config.yaml
experts_per_token: 6
d_shared_expert: 64
router_score: "sigmoid"
balance_loss: 0.000519
init_std_router: 0.0114
lr_router: 0.000744
norm: "rmsnorm"
norm_eps: 1e-05
tie_embeddings: "early"
lr: 0.000809
grad_clip: 1.0
batch_tokens: [32768, 65536, 98304]
steps: 6209
Below are experts of layer 9 (counted from 0) of a mixture-of-experts language model. Rows are named router (the router's row for the expert), gate (a neuron's input weights, with its number), up (a neuron's input weights, with its number) and show model dimensions 0-255. Each number is 200 + 30 x the weight over its row's rms, rounded and kept within 0 to 999.
Before each expert's rows: "comes after" lists some tokens at least twice as common just before its tokens as in all text. This comes from a sample of Wikipedia text that the model never trained on. Tokens count by the router's weight.

# expert 15
comes after: "\n", " |", ")", "'s", " his", " |  |"
router,168,227,223,208,219,238,195,196,205,184,206,182,237,171,226,168,195,198,270,199,161,180,115,206,236,186,187,199,194,200,210,222,182,227,164,227,209,192,260,245,170,227,137,201,210,197,205,139,193,175,191,259,165,208,180,202,195,190,171,221,173,191,165,181,176,229,234,186,199,221,202,229,213,228,166,195,232,200,185,175,191,199,174,167,200,188,175,213,144,229,247,192,179,228,237,236,188,100,204,156,186,172,193,220,155,130,208,211,192,215,183,248,171,203,172,210,195,159,176,221,254,201,229,178,175,216,237,197,253,221,163,196,156,230,191,172,226,185,239,215,183,188,191,229,152,172,237,229,134,92,161,250,186,230,238,158,211,223,189,193,211,218,221,223,219,167,165,207,227,170,206,207,213,216,212,207,180,171,128,237,156,195,206,219,123,163,171,241,127,211,230,200,194,185,184,206,167,228,220,186,202,166,208,207,166,216,229,191,235,207,199,192,194,200,195,223,202,249,245,215,177,231,250,203,202,226,179,204,133,220,255,170,220,122,163,197,150,210,203,181,201,190,195,235,191,173,208,149,194,202,172,166,190,207,165,220
gate0,226,210,228,176,180,221,235,188,229,201,190,234,208,210,153,171,186,188,263,198,254,232,199,199,166,163,214,235,192,225,162,223,178,116,175,222,213,200,196,240,133,173,267,191,253,203,162,156,259,154,229,184,199,215,216,87,197,230,220,195,183,144,174,127,230,187,194,205,222,169,212,142,270,248,248,162,131,159,193,137,212,167,202,202,222,195,173,196,127,209,205,208,163,188,204,195,159,163,174,176,201,206,230,215,189,195,240,207,208,203,222,246,207,181,184,213,183,201,181,176,248,184,154,200,173,221,224,181,260,231,171,221,218,198,239,198,214,156,230,232,186,185,178,196,156,190,200,191,166,214,195,198,178,216,197,224,200,226,210,250,226,166,146,208,207,154,195,188,214,216,195,215,157,209,215,194,157,161,169,228,211,182,190,302,161,201,167,233,207,173,220,194,208,197,191,162,214,180,210,162,212,205,194,181,219,191,245,181,212,180,212,199,188,228,170,230,259,216,219,183,235,231,196,216,193,185,213,212,183,259,192,192,238,193,170,125,213,192,257,212,198,194,164,195,204,185,230,182,174,188,216,221,232,219,192,240
up0,213,211,219,212,200,217,204,199,161,155,213,212,190,155,220,191,134,256,143,153,216,177,180,192,128,264,207,227,247,230,199,223,196,211,227,230,204,206,278,202,194,205,229,191,175,157,151,228,171,241,151,244,211,191,240,170,187,212,218,169,149,249,241,242,222,233,175,155,197,222,181,259,165,165,202,161,270,224,223,170,162,243,220,199,190,216,210,223,188,183,219,167,195,182,226,213,191,225,172,208,231,204,170,189,224,156,203,230,214,205,114,195,219,205,249,185,190,246,220,184,246,198,250,234,192,227,185,217,263,141,187,190,165,196,195,235,179,209,224,212,203,218,172,229,225,194,155,183,197,210,150,229,196,234,223,202,213,173,200,286,165,208,173,226,164,210,177,175,241,159,223,192,215,212,186,229,212,199,230,233,205,196,260,188,191,194,218,192,225,189,178,176,207,176,220,180,240,223,178,228,208,187,221,260,242,202,193,220,178,228,176,245,175,201,145,209,196,259,218,192,224,208,224,188,178,207,240,208,137,207,181,182,238,193,167,155,221,173,228,188,189,198,235,158,185,155,201,281,212,136,159,198,220,227,204,174

# expert 70
comes after: "2", "1", "–", ".", "-", ":"
router,169,203,228,195,210,188,210,222,216,192,151,207,183,163,204,221,207,159,245,205,172,189,155,214,213,189,235,165,188,205,169,206,212,209,139,194,246,197,226,225,221,219,165,161,201,229,211,215,198,211,219,226,194,211,207,189,165,206,182,235,162,179,155,189,196,208,240,243,170,196,135,215,187,191,199,231,197,179,203,161,233,197,135,196,203,191,200,172,198,180,199,188,227,250,217,196,193,59,191,150,183,182,158,145,133,174,218,239,200,181,178,161,216,239,200,135,230,191,197,230,251,154,167,201,190,190,209,202,256,225,213,166,182,203,211,212,219,226,257,253,188,252,215,177,186,194,209,217,173,148,183,229,160,225,179,146,176,192,173,203,193,197,182,208,207,200,147,234,154,178,228,221,234,201,212,171,159,196,173,205,160,191,208,168,215,173,167,204,179,188,229,215,227,219,177,185,218,171,155,192,195,216,195,194,207,143,202,173,224,170,222,242,207,208,242,261,206,209,217,196,169,227,178,229,175,245,197,185,206,195,277,222,189,71,190,238,161,180,189,173,222,234,128,223,200,213,257,180,187,188,175,126,197,199,192,195
gate0,219,221,163,138,127,176,229,217,210,215,236,235,170,237,214,185,207,167,200,175,185,186,194,192,204,183,212,148,190,176,193,176,224,211,201,175,177,172,167,186,168,224,180,158,206,250,173,177,201,250,241,240,174,249,250,170,211,205,203,235,207,226,215,162,193,197,174,191,247,226,172,198,223,191,248,251,159,193,171,189,235,221,232,229,162,212,203,199,255,214,213,199,169,154,201,254,206,181,173,131,195,235,175,177,215,232,205,172,207,237,251,165,161,244,193,235,180,257,231,166,242,182,161,184,220,222,232,198,231,229,229,226,217,210,214,178,196,173,194,242,242,223,145,210,208,120,219,229,233,179,205,203,195,195,226,199,245,207,188,140,261,227,201,217,189,177,232,177,223,215,240,197,163,179,196,172,184,176,240,208,182,228,259,166,211,239,175,236,159,145,219,202,234,173,240,254,181,233,219,284,198,167,163,187,194,184,210,203,210,218,161,229,222,176,206,178,221,138,223,217,242,203,207,221,194,217,240,232,193,212,254,193,202,193,232,196,233,207,184,207,162,206,216,179,171,188,160,246,253,248,258,266,155,188,211,223
up0,246,274,161,195,186,156,182,182,160,217,237,213,217,229,175,200,209,241,201,149,175,237,215,188,217,185,232,212,201,207,191,237,199,188,193,255,219,135,215,180,181,181,179,174,165,192,215,149,180,210,191,157,189,175,240,202,142,214,223,172,200,201,229,188,194,238,213,216,231,193,199,194,231,177,236,153,175,171,183,171,241,220,212,237,223,224,245,170,201,177,179,217,169,201,226,159,228,150,226,169,205,254,201,156,214,203,212,215,164,209,187,150,209,219,148,218,168,206,204,175,179,194,167,190,252,205,221,148,234,233,166,222,230,194,229,249,194,224,137,218,194,238,164,189,244,161,159,208,243,193,251,237,139,184,258,253,206,156,233,198,191,195,216,206,223,200,223,191,179,221,202,144,188,190,194,229,211,201,258,255,176,207,280,197,202,222,290,216,229,185,220,205,219,179,245,165,176,221,244,229,170,169,252,164,163,197,187,195,159,212,244,201,232,222,259,293,217,184,235,197,209,232,186,189,202,185,179,184,177,215,237,226,191,230,203,193,219,214,184,228,221,166,170,244,173,194,181,195,157,210,271,233,236,197,224,199

# expert 20
comes after: "\n\n", "\n", ".", " (", " | ", " | \""
router,203,203,199,160,203,193,169,182,203,183,208,191,204,192,235,189,189,207,213,133,169,189,176,194,218,170,266,176,178,186,122,200,220,214,165,191,196,199,237,200,195,230,132,175,187,221,160,185,198,169,240,209,197,232,258,227,241,235,208,196,206,221,174,257,196,236,163,220,146,223,182,181,182,171,194,212,199,190,197,177,160,147,196,151,231,180,222,175,208,212,239,179,177,226,232,239,180,141,217,128,218,174,190,156,192,187,183,218,194,177,169,180,186,229,181,195,217,207,227,202,238,179,211,193,181,156,239,242,248,199,178,164,208,200,147,251,222,174,209,208,237,210,221,186,216,167,199,184,196,101,154,253,209,150,163,198,201,199,147,179,226,205,188,227,244,226,147,202,255,214,217,253,254,230,200,149,197,184,182,248,167,192,166,207,141,215,182,183,149,151,197,161,222,233,247,157,195,190,182,220,214,188,207,212,181,219,234,174,218,184,224,253,248,200,170,209,142,218,216,183,174,157,212,251,212,229,212,212,177,223,256,201,251,126,141,168,142,183,188,175,167,193,194,244,197,195,223,180,196,221,152,204,185,235,208,209
gate0,197,244,175,184,234,176,183,219,191,171,167,214,217,120,182,213,215,192,250,191,174,181,177,183,200,230,228,228,171,230,149,218,271,176,201,149,182,200,235,221,225,194,239,218,193,219,214,228,199,199,172,243,157,157,203,132,180,232,185,229,174,172,167,157,143,187,254,226,191,186,208,227,167,198,248,195,207,211,208,197,190,206,186,248,232,223,150,265,208,201,138,196,204,165,279,200,204,181,237,231,168,220,206,174,211,199,212,252,214,209,193,193,231,236,158,199,217,203,176,246,211,223,197,186,207,189,196,172,163,228,214,145,187,221,234,194,211,209,178,196,160,223,203,161,227,195,226,205,167,184,189,206,220,254,233,176,199,180,207,216,153,221,183,238,203,204,229,149,177,160,210,130,178,166,181,219,199,137,196,169,212,205,250,220,199,263,177,122,185,227,233,165,182,255,197,140,133,159,180,182,195,180,173,190,187,236,191,154,133,229,174,197,227,199,219,187,251,169,237,187,171,183,200,236,226,126,215,147,244,195,213,209,236,177,253,169,232,225,219,223,226,198,225,230,178,250,185,209,203,227,199,183,217,194,187,159
up0,197,211,202,225,182,189,202,205,233,150,195,209,241,223,182,195,278,214,241,186,183,216,197,163,157,242,159,193,182,182,198,265,184,184,232,178,177,192,183,188,167,205,228,164,211,257,225,199,206,141,177,179,179,184,170,157,161,196,189,261,221,187,229,176,98,154,221,169,204,186,229,227,245,180,213,210,175,209,195,233,238,196,176,206,156,217,164,234,177,250,166,199,264,130,223,169,197,204,209,193,173,222,199,170,202,180,206,170,205,224,208,175,198,197,150,181,217,237,221,233,184,227,189,236,224,232,168,233,202,250,220,196,238,227,237,193,159,218,186,193,185,204,208,123,193,178,172,248,168,202,175,177,193,220,183,222,195,158,190,230,158,217,170,195,223,186,209,177,147,205,235,199,220,174,206,230,211,174,208,169,205,139,207,182,205,242,180,132,212,218,204,175,178,266,218,194,169,120,180,233,256,205,199,172,259,200,198,201,186,221,201,188,170,222,177,186,257,173,189,191,194,177,188,207,169,187,239,153,273,224,199,218,198,196,265,194,241,264,177,168,172,169,159,243,221,265,155,222,246,211,191,166,195,235,219,199

# expert 60
comes after: "0", "1", "3", "4", "2", "6"
router,193,203,187,184,164,166,231,216,203,169,242,172,187,225,183,233,195,174,246,225,159,146,95,197,186,181,254,126,193,241,196,188,173,195,190,156,189,186,229,172,209,202,206,195,187,195,200,177,223,243,241,231,190,234,232,171,201,214,206,200,213,212,209,220,232,221,169,213,220,211,147,220,187,193,241,217,193,184,236,221,197,189,221,179,212,220,242,230,164,183,214,266,180,173,225,220,191,202,191,162,182,252,208,164,180,185,208,174,200,211,231,208,249,198,171,196,252,212,203,237,209,172,187,154,199,149,190,158,240,192,177,177,149,172,139,259,206,193,247,177,191,235,245,192,196,168,173,200,190,96,167,284,188,155,228,193,228,212,184,198,192,208,189,243,203,217,202,211,184,206,247,250,234,227,159,206,174,200,145,180,217,210,188,173,168,186,185,196,155,199,164,207,169,220,234,215,178,208,220,180,189,192,211,226,178,200,234,224,169,210,233,180,189,205,161,191,194,228,220,198,159,161,196,192,265,262,241,235,130,173,253,161,229,113,172,186,192,201,166,172,205,192,194,213,190,144,210,185,167,234,133,144,183,187,170,187
gate0,155,219,198,203,209,232,227,192,144,185,220,191,243,181,290,211,185,157,215,171,168,210,195,212,160,208,198,195,144,200,179,174,229,184,166,155,149,202,196,229,193,189,156,239,196,210,155,199,222,213,226,188,217,173,174,240,225,202,222,222,169,201,184,211,190,186,181,210,224,219,207,188,202,163,226,245,225,188,205,199,150,188,195,165,169,177,176,225,202,205,193,199,194,210,196,283,214,215,238,251,182,225,158,186,120,153,170,173,196,177,201,234,179,163,222,170,230,200,205,230,217,218,229,179,150,203,187,225,160,197,239,174,192,205,190,231,197,213,154,211,215,197,193,186,176,215,215,188,160,185,188,143,238,202,162,248,144,174,163,161,210,234,262,207,229,132,178,150,241,190,240,210,304,176,197,210,191,216,145,210,148,226,241,207,204,262,170,189,179,226,154,191,192,227,224,210,184,220,212,229,260,182,152,194,224,322,218,163,184,209,190,217,177,174,233,188,226,230,175,228,186,220,198,198,222,190,176,180,244,142,247,183,229,186,275,171,172,197,215,216,173,221,165,242,216,205,184,193,199,210,183,208,204,160,178,224
up0,186,179,239,193,223,218,196,172,164,198,213,182,197,233,281,230,205,162,252,211,235,157,170,230,207,254,186,177,207,217,202,207,138,161,212,217,219,202,285,208,239,271,128,157,200,234,187,210,236,207,153,197,226,174,167,185,228,190,198,213,195,227,208,207,210,219,164,227,203,240,246,232,224,207,240,202,194,217,205,245,190,226,210,176,179,209,247,196,172,190,184,189,237,177,203,249,195,211,184,203,219,248,155,200,139,195,199,262,257,174,219,221,143,222,220,174,234,198,225,215,224,210,187,209,213,199,184,211,233,221,237,181,175,223,181,260,222,254,208,219,146,222,181,195,159,195,178,220,140,165,192,209,246,202,200,181,180,165,190,224,185,222,217,266,250,167,218,231,211,207,208,206,260,203,157,192,174,190,185,226,186,220,195,194,220,139,215,155,176,256,112,182,188,168,205,240,218,208,192,241,212,193,195,215,184,241,190,214,243,238,180,232,182,220,232,245,240,213,224,195,158,216,198,165,200,173,179,143,213,158,176,190,255,155,239,188,212,222,201,198,168,206,183,205,138,178,170,140,161,236,157,210,166,220,163,195

# expert 84
comes after: "\n", "0", "3", "4", "6", "7"
router,212,203,190,117,196,177,208,220,200,179,213,172,170,220,154,235,208,196,232,201,167,209,151,170,177,139,220,171,173,206,178,210,199,181,213,149,196,156,229,193,218,188,213,199,170,174,241,188,212,165,252,195,173,222,179,174,160,230,180,221,231,191,182,210,222,205,209,184,226,236,186,217,200,246,207,224,162,223,213,192,187,177,212,203,188,205,194,227,187,216,156,253,236,234,197,240,225,156,179,200,179,229,225,168,162,184,209,228,199,187,209,207,216,181,167,240,258,167,233,236,252,120,170,217,178,181,205,155,241,167,189,162,182,242,156,215,218,223,263,226,185,168,207,158,171,155,168,222,222,104,168,219,169,187,220,184,247,204,149,233,153,226,188,209,193,209,178,203,183,207,237,179,271,186,200,240,157,217,180,212,165,219,217,168,165,220,210,203,174,234,193,207,205,220,200,207,159,197,158,184,189,169,220,187,167,238,275,179,216,196,224,179,210,202,192,196,203,214,208,175,157,234,244,211,221,233,239,218,191,134,284,157,214,165,184,145,190,159,183,194,210,173,160,219,146,149,235,172,228,259,173,125,202,182,179,162
gate0,198,208,226,263,209,237,148,258,222,201,254,207,213,175,193,217,178,233,193,215,200,260,182,226,179,193,195,188,226,200,160,147,266,205,193,161,201,210,236,246,198,160,183,180,192,193,195,216,141,206,269,174,234,179,210,243,177,219,212,270,176,176,199,200,230,184,194,194,130,177,180,172,185,184,164,204,245,218,190,197,209,202,184,225,179,176,203,192,217,259,180,171,159,199,194,215,212,169,158,239,179,162,226,252,201,133,154,128,201,159,200,179,216,206,197,197,200,156,172,185,163,190,193,218,179,238,196,259,205,158,176,209,235,267,208,155,204,212,225,233,258,186,194,208,208,222,228,165,122,193,237,222,197,171,179,204,206,206,211,207,186,148,168,177,169,222,203,218,204,189,176,167,213,221,225,187,171,253,233,192,199,231,223,229,234,271,168,236,145,163,203,193,192,185,213,195,225,244,160,203,199,239,137,188,254,216,218,175,230,191,155,151,173,259,213,220,166,231,205,210,184,152,190,248,207,211,280,180,165,141,210,188,207,207,197,184,164,231,218,167,212,188,217,211,172,180,190,193,215,215,222,228,206,134,169,183
up0,229,194,236,247,223,192,185,238,187,197,195,201,217,210,206,251,225,152,150,183,211,244,180,235,198,222,157,235,185,212,257,208,208,194,206,160,185,151,210,242,151,211,180,219,137,205,245,223,201,230,196,211,191,197,206,244,199,213,254,163,206,162,196,175,210,167,199,221,232,200,230,219,264,250,253,151,279,162,223,222,237,233,204,194,217,187,194,255,192,222,112,154,155,214,193,211,169,185,153,235,253,167,183,179,170,191,203,182,269,180,195,206,198,220,226,180,147,204,212,209,143,138,189,256,197,187,159,206,220,179,214,181,238,208,181,190,229,257,173,161,165,246,181,231,201,195,253,205,211,207,206,171,172,220,252,205,181,176,196,214,159,175,222,172,170,182,170,184,231,232,224,176,136,253,180,202,165,229,169,190,216,250,193,240,202,191,158,196,207,242,191,203,185,220,187,174,193,160,214,227,170,164,223,187,232,250,193,209,190,191,219,176,197,181,218,228,248,236,233,190,257,210,222,197,186,171,155,203,229,195,218,172,193,209,172,196,178,251,175,162,167,219,204,208,248,159,221,219,189,204,243,188,184,129,148,159

# expert 93
comes after: " | ", "1", "2", ", ", " ", " in "
router,167,214,257,176,228,195,220,254,218,182,194,202,198,165,195,192,213,181,236,167,177,162,113,196,253,169,229,173,213,232,131,171,201,222,173,176,167,168,213,227,238,253,127,213,197,253,210,208,202,192,215,238,219,183,179,194,170,204,201,197,236,182,181,186,227,212,219,236,173,194,182,192,233,202,182,240,175,200,195,174,177,189,145,156,189,164,215,212,167,180,203,260,159,202,206,230,216,166,215,182,197,224,197,184,163,139,186,250,193,178,204,191,207,185,178,171,248,207,212,218,246,216,211,154,200,103,197,209,229,174,184,174,197,195,221,226,177,191,242,198,228,234,234,163,179,183,222,180,205,152,131,257,187,177,212,169,197,152,184,182,233,220,220,194,204,206,192,175,214,175,234,262,204,241,220,185,162,197,182,266,161,203,236,210,137,177,167,195,126,178,176,198,224,201,202,195,188,236,171,214,176,207,225,226,200,209,263,135,199,176,188,224,207,194,200,271,196,198,229,236,194,159,200,200,204,217,196,217,190,201,240,239,220,94,193,187,146,188,188,172,213,232,178,262,169,189,235,183,174,260,164,185,187,198,168,177
gate0,199,239,208,209,211,203,218,202,220,229,244,208,227,233,254,191,227,155,174,166,197,161,154,194,219,240,180,194,235,249,214,223,201,214,186,166,216,163,179,186,167,181,202,168,160,179,200,174,119,201,210,196,196,242,216,215,235,177,244,208,176,170,214,235,179,221,245,240,236,144,241,186,127,143,156,220,206,130,228,250,183,218,184,222,241,249,254,182,184,195,271,207,226,189,148,136,168,219,163,207,211,211,228,170,189,212,183,220,220,231,258,184,162,177,205,219,158,261,215,248,229,218,159,183,219,181,156,175,173,175,228,176,216,186,187,246,207,237,277,212,221,192,146,199,191,202,202,213,206,205,198,201,173,232,168,205,190,222,209,226,191,219,161,150,256,238,224,184,168,190,172,216,189,197,264,174,190,193,220,182,216,176,225,226,178,186,222,180,224,179,245,198,235,235,216,212,256,188,252,246,173,198,222,199,206,202,219,173,152,229,134,192,224,238,240,196,235,183,248,190,225,181,196,167,172,245,228,228,162,287,183,189,206,159,173,255,189,211,177,212,185,211,208,211,219,199,174,231,171,206,197,220,229,225,206,194
up0,197,178,199,247,222,186,217,175,188,161,199,202,176,191,197,174,199,231,169,196,194,213,192,169,209,194,209,171,232,216,232,176,189,167,219,288,158,225,243,203,174,185,180,177,174,178,200,239,217,234,191,227,166,198,221,151,201,166,221,144,193,186,191,166,234,235,198,166,205,227,206,187,179,192,198,185,168,207,174,213,251,194,267,173,264,181,215,196,214,202,187,146,175,187,169,190,254,216,204,172,188,234,203,259,235,235,156,202,232,206,194,220,218,215,181,224,153,215,148,200,232,164,172,239,208,248,192,228,198,218,193,184,205,194,199,197,209,138,278,212,222,192,140,191,207,203,283,251,276,191,190,230,211,156,189,166,232,203,197,163,193,178,192,223,164,209,263,181,232,171,161,206,210,193,219,158,192,205,148,179,183,200,145,234,189,240,258,132,166,184,168,197,222,196,222,157,181,220,212,192,171,133,217,205,190,166,180,247,279,230,196,245,241,186,178,184,151,204,133,179,223,212,189,214,263,188,160,175,177,177,154,211,224,202,145,219,204,272,169,168,198,163,224,188,185,210,183,178,193,155,220,177,222,228,218,207

# expert 87
comes after: "\n", "\n\n", " | \"", "\" (", ": \"", "/"
router,173,192,191,210,209,213,192,178,204,204,232,191,190,195,266,239,221,182,185,204,167,145,206,196,186,157,228,175,201,213,137,205,230,249,160,230,221,180,221,196,234,223,156,170,182,223,205,173,141,197,274,218,184,248,248,221,237,211,160,207,166,222,191,230,253,214,181,254,197,228,148,191,191,143,187,215,187,196,220,155,163,180,215,140,202,202,213,208,192,230,208,198,203,232,239,239,177,167,235,130,190,164,224,138,216,174,174,199,185,205,178,208,201,204,176,173,197,196,233,217,215,131,204,211,195,171,240,235,246,165,179,122,197,163,152,216,185,166,228,208,226,186,211,191,179,213,173,204,183,86,149,257,200,171,192,183,225,179,160,176,246,228,238,211,259,177,179,211,237,194,233,202,226,204,222,183,184,190,218,235,158,201,190,225,171,195,197,188,169,147,227,191,178,225,228,163,210,194,192,207,165,198,207,250,141,194,216,194,176,153,240,207,235,219,173,204,145,205,223,204,148,168,244,192,227,228,190,211,161,195,256,181,206,145,189,152,153,169,171,184,218,173,203,207,180,211,240,195,209,212,125,240,171,198,183,207
gate0,217,221,235,144,195,161,204,238,206,208,236,236,168,230,179,187,154,192,210,210,150,207,194,224,197,172,176,176,234,194,214,236,142,205,232,173,182,166,203,189,164,149,206,195,212,178,177,189,222,224,216,187,158,193,190,180,154,149,166,153,188,230,238,215,167,219,190,168,203,141,255,178,254,203,166,182,156,152,269,167,181,189,168,194,221,187,228,190,178,187,295,219,239,213,158,136,236,208,206,221,207,214,132,247,239,261,172,204,183,233,148,187,224,219,245,233,221,191,180,150,242,214,255,195,205,220,210,177,201,251,239,244,232,217,214,209,193,179,279,216,176,210,161,251,189,188,207,204,216,172,235,226,211,214,206,172,160,234,192,208,191,205,244,220,162,155,212,213,197,239,126,179,201,222,237,231,193,182,226,179,219,181,195,269,211,187,180,210,209,231,177,221,146,214,199,199,163,241,249,202,206,185,211,246,257,199,169,161,238,201,207,224,202,181,170,171,197,184,174,178,231,197,237,170,220,221,244,175,201,223,222,216,196,172,203,214,211,174,149,243,222,233,198,253,217,203,139,171,182,150,197,188,167,192,211,201
up0,179,215,191,179,163,159,194,225,162,198,220,168,220,223,147,153,170,245,146,213,185,235,208,242,185,175,177,186,213,172,188,201,142,222,197,185,226,171,175,230,244,147,183,189,227,202,171,189,167,207,240,228,165,180,207,175,197,195,174,198,223,194,216,248,201,243,247,191,197,190,194,151,255,181,186,200,209,184,205,173,206,202,210,217,227,219,246,186,203,188,206,256,244,253,141,148,202,185,177,162,161,212,174,218,221,235,165,209,144,241,173,208,182,307,230,192,187,209,199,169,203,258,177,193,167,195,199,222,241,267,240,204,225,236,201,248,172,216,286,223,144,234,182,223,167,203,218,234,205,198,225,229,237,163,209,176,186,175,195,177,205,218,194,215,190,204,198,206,176,203,222,230,205,190,188,157,203,167,176,238,211,197,199,300,221,179,237,171,185,166,209,219,136,200,197,165,165,212,155,221,232,226,202,217,196,147,271,218,286,199,208,209,177,208,201,210,202,197,222,169,216,212,219,142,190,221,212,161,263,201,235,209,124,202,223,226,215,225,174,199,219,220,197,218,235,197,186,140,209,257,185,194,180,227,189,185

# expert 40
comes after: "2", "–", ", ", "1", "| ", "-"
router,185,243,234,191,202,239,188,181,247,182,164,226,199,173,191,283,190,154,178,206,189,177,168,217,210,163,269,168,168,229,189,173,187,276,175,221,186,220,193,206,202,216,158,177,243,233,228,164,210,238,243,229,216,197,239,204,162,176,202,234,201,168,171,230,178,226,205,169,207,203,177,208,198,179,254,222,187,170,188,162,197,207,186,192,227,217,168,177,200,216,197,169,201,206,201,205,161,115,184,184,223,212,163,145,133,176,179,257,195,223,181,187,207,208,204,160,246,158,227,231,213,182,234,224,187,164,203,225,217,222,218,135,178,239,193,234,227,246,252,168,195,189,200,206,191,172,211,245,189,139,176,230,199,184,209,224,175,193,173,166,226,198,156,182,198,185,154,177,208,195,225,202,218,158,251,186,185,224,173,222,185,187,237,227,208,163,195,198,170,219,157,192,195,214,204,172,181,200,158,175,151,190,203,223,147,192,243,178,211,176,209,181,257,210,209,228,217,236,219,198,143,219,193,238,176,252,180,191,205,189,316,234,223,115,168,230,202,158,172,182,238,208,149,226,177,189,254,196,194,212,117,167,237,192,218,218
gate0,215,176,187,168,228,205,212,209,229,144,231,157,174,208,220,201,247,194,263,211,193,219,175,169,221,137,229,282,139,180,168,176,181,144,188,176,209,246,218,242,171,229,179,215,224,212,219,204,222,232,251,148,216,178,175,207,197,232,202,220,230,174,174,215,236,203,217,158,178,200,232,227,204,217,205,236,219,251,221,176,195,159,238,176,189,189,191,177,225,224,193,211,214,207,261,188,170,223,220,214,191,237,212,202,174,189,258,211,153,199,223,179,204,126,183,207,182,158,253,232,177,168,216,220,241,188,140,200,194,247,181,243,198,206,165,207,232,163,183,220,173,221,245,247,254,190,234,173,197,201,187,193,199,208,245,225,241,178,178,173,234,251,143,194,179,160,141,221,212,208,250,145,226,201,156,239,173,254,211,261,208,186,226,263,223,149,214,164,208,232,193,241,191,204,190,163,212,197,171,175,217,220,238,147,220,204,210,191,225,141,134,174,188,241,147,202,196,185,219,188,159,222,219,193,189,180,180,215,200,239,217,237,223,217,213,143,195,163,160,155,199,192,223,180,174,142,221,189,214,200,165,222,179,205,234,224
up0,260,212,223,174,230,201,228,166,262,166,130,207,145,201,185,141,194,204,207,195,176,217,182,181,242,196,192,155,184,200,228,207,148,252,178,220,195,234,168,203,225,235,179,200,246,202,201,213,200,186,227,228,212,233,207,173,202,114,266,188,250,217,181,180,208,241,227,205,232,216,163,193,187,214,188,234,217,188,224,222,194,192,206,176,208,200,225,173,197,156,149,224,173,175,151,153,193,216,264,212,172,223,147,226,203,187,258,219,185,239,181,219,183,235,183,193,239,220,201,211,184,209,164,235,185,203,169,194,212,211,168,197,214,213,175,182,241,207,191,143,156,175,177,203,209,243,173,223,168,177,189,260,206,169,179,165,214,184,178,265,239,171,174,203,237,206,200,170,190,222,221,167,244,220,207,229,231,206,201,258,121,198,176,266,172,258,205,207,147,207,190,230,190,159,215,166,222,224,220,149,198,156,223,192,184,192,251,216,268,172,194,204,141,216,155,184,148,238,165,209,180,242,206,201,190,207,203,154,187,149,215,218,200,200,217,229,223,195,200,183,252,147,234,181,158,247,149,206,218,152,246,209,233,191,164,200

# expert 82
comes after: "2", "1", " ", "–", "-", " | "
router,206,193,225,219,228,221,172,229,206,200,171,183,199,167,238,207,195,158,246,164,150,163,143,215,271,182,212,182,192,237,167,202,213,225,183,202,219,192,222,224,176,186,216,170,193,213,187,240,203,179,211,234,200,205,227,186,182,213,186,195,175,168,134,188,209,199,215,217,177,208,160,246,229,217,224,187,213,154,216,153,191,174,127,183,210,172,221,231,183,201,226,214,229,238,211,193,178,81,179,152,194,163,179,174,141,181,225,233,215,178,149,186,209,193,165,165,229,207,234,249,258,175,183,194,176,157,208,165,200,212,210,156,177,184,198,198,230,201,267,247,211,225,234,177,210,207,206,202,199,169,171,227,149,205,199,138,196,185,159,220,234,241,177,200,191,175,198,224,191,169,218,228,271,197,254,195,166,232,200,226,171,202,233,179,192,134,165,214,197,182,201,215,245,206,192,167,156,190,164,191,183,224,229,215,165,174,211,141,245,179,218,245,185,199,232,277,193,213,204,191,182,237,206,215,209,218,212,192,184,176,278,229,196,96,154,217,148,142,180,183,213,232,187,214,201,201,258,184,163,206,206,146,193,183,200,184
gate0,181,246,222,189,220,199,274,172,141,173,171,231,190,229,226,157,179,194,241,229,152,181,166,224,187,188,164,195,181,210,209,162,167,179,189,202,227,229,170,169,227,206,177,204,156,205,199,143,195,251,175,188,151,231,230,179,226,192,213,176,227,222,162,249,171,203,198,206,210,237,209,207,197,197,192,256,204,198,167,201,193,211,239,187,178,200,186,186,131,197,166,211,204,206,219,271,233,203,214,204,187,232,175,161,206,237,194,268,168,245,209,154,244,234,193,255,192,227,208,180,281,190,190,155,245,218,219,170,189,237,238,168,192,247,198,206,206,176,202,192,243,213,159,215,195,205,203,174,199,200,224,240,243,234,175,212,222,201,144,180,240,226,209,162,210,165,234,206,224,164,221,233,218,188,185,182,128,216,159,223,156,156,253,143,132,212,150,170,201,192,228,194,195,206,231,158,157,252,223,245,182,137,208,236,179,203,238,228,158,169,216,222,241,169,191,201,213,129,161,236,174,216,257,183,214,151,192,229,196,240,162,202,226,166,187,215,201,207,188,200,204,161,258,220,210,192,161,199,214,227,182,161,177,209,240,178
up0,176,201,180,210,250,224,201,210,173,205,169,279,178,228,205,158,194,137,172,185,265,238,191,204,142,238,126,191,201,267,219,200,192,206,230,188,229,211,199,211,209,183,219,246,185,192,245,200,226,206,198,194,214,210,209,241,253,213,189,138,192,191,194,180,168,244,195,233,220,271,214,205,213,195,220,204,130,202,241,232,247,212,226,138,154,155,187,172,136,255,214,189,209,198,192,248,218,154,215,203,158,205,150,138,190,170,207,229,196,235,200,242,170,219,207,237,161,197,208,222,185,230,144,208,220,237,178,173,216,213,190,195,160,186,228,157,181,228,152,210,194,204,235,231,206,219,226,154,200,211,166,233,258,209,220,218,207,194,165,182,220,201,246,215,247,159,191,222,227,222,264,228,192,188,162,207,186,193,184,228,182,199,250,163,180,211,180,129,226,216,207,249,194,165,243,167,178,198,177,177,267,231,220,223,193,213,216,241,183,198,232,208,214,143,206,203,194,167,160,222,199,217,213,235,219,185,214,182,258,219,200,203,214,198,171,183,234,187,154,174,268,205,205,232,152,186,210,176,227,232,161,140,170,190,177,220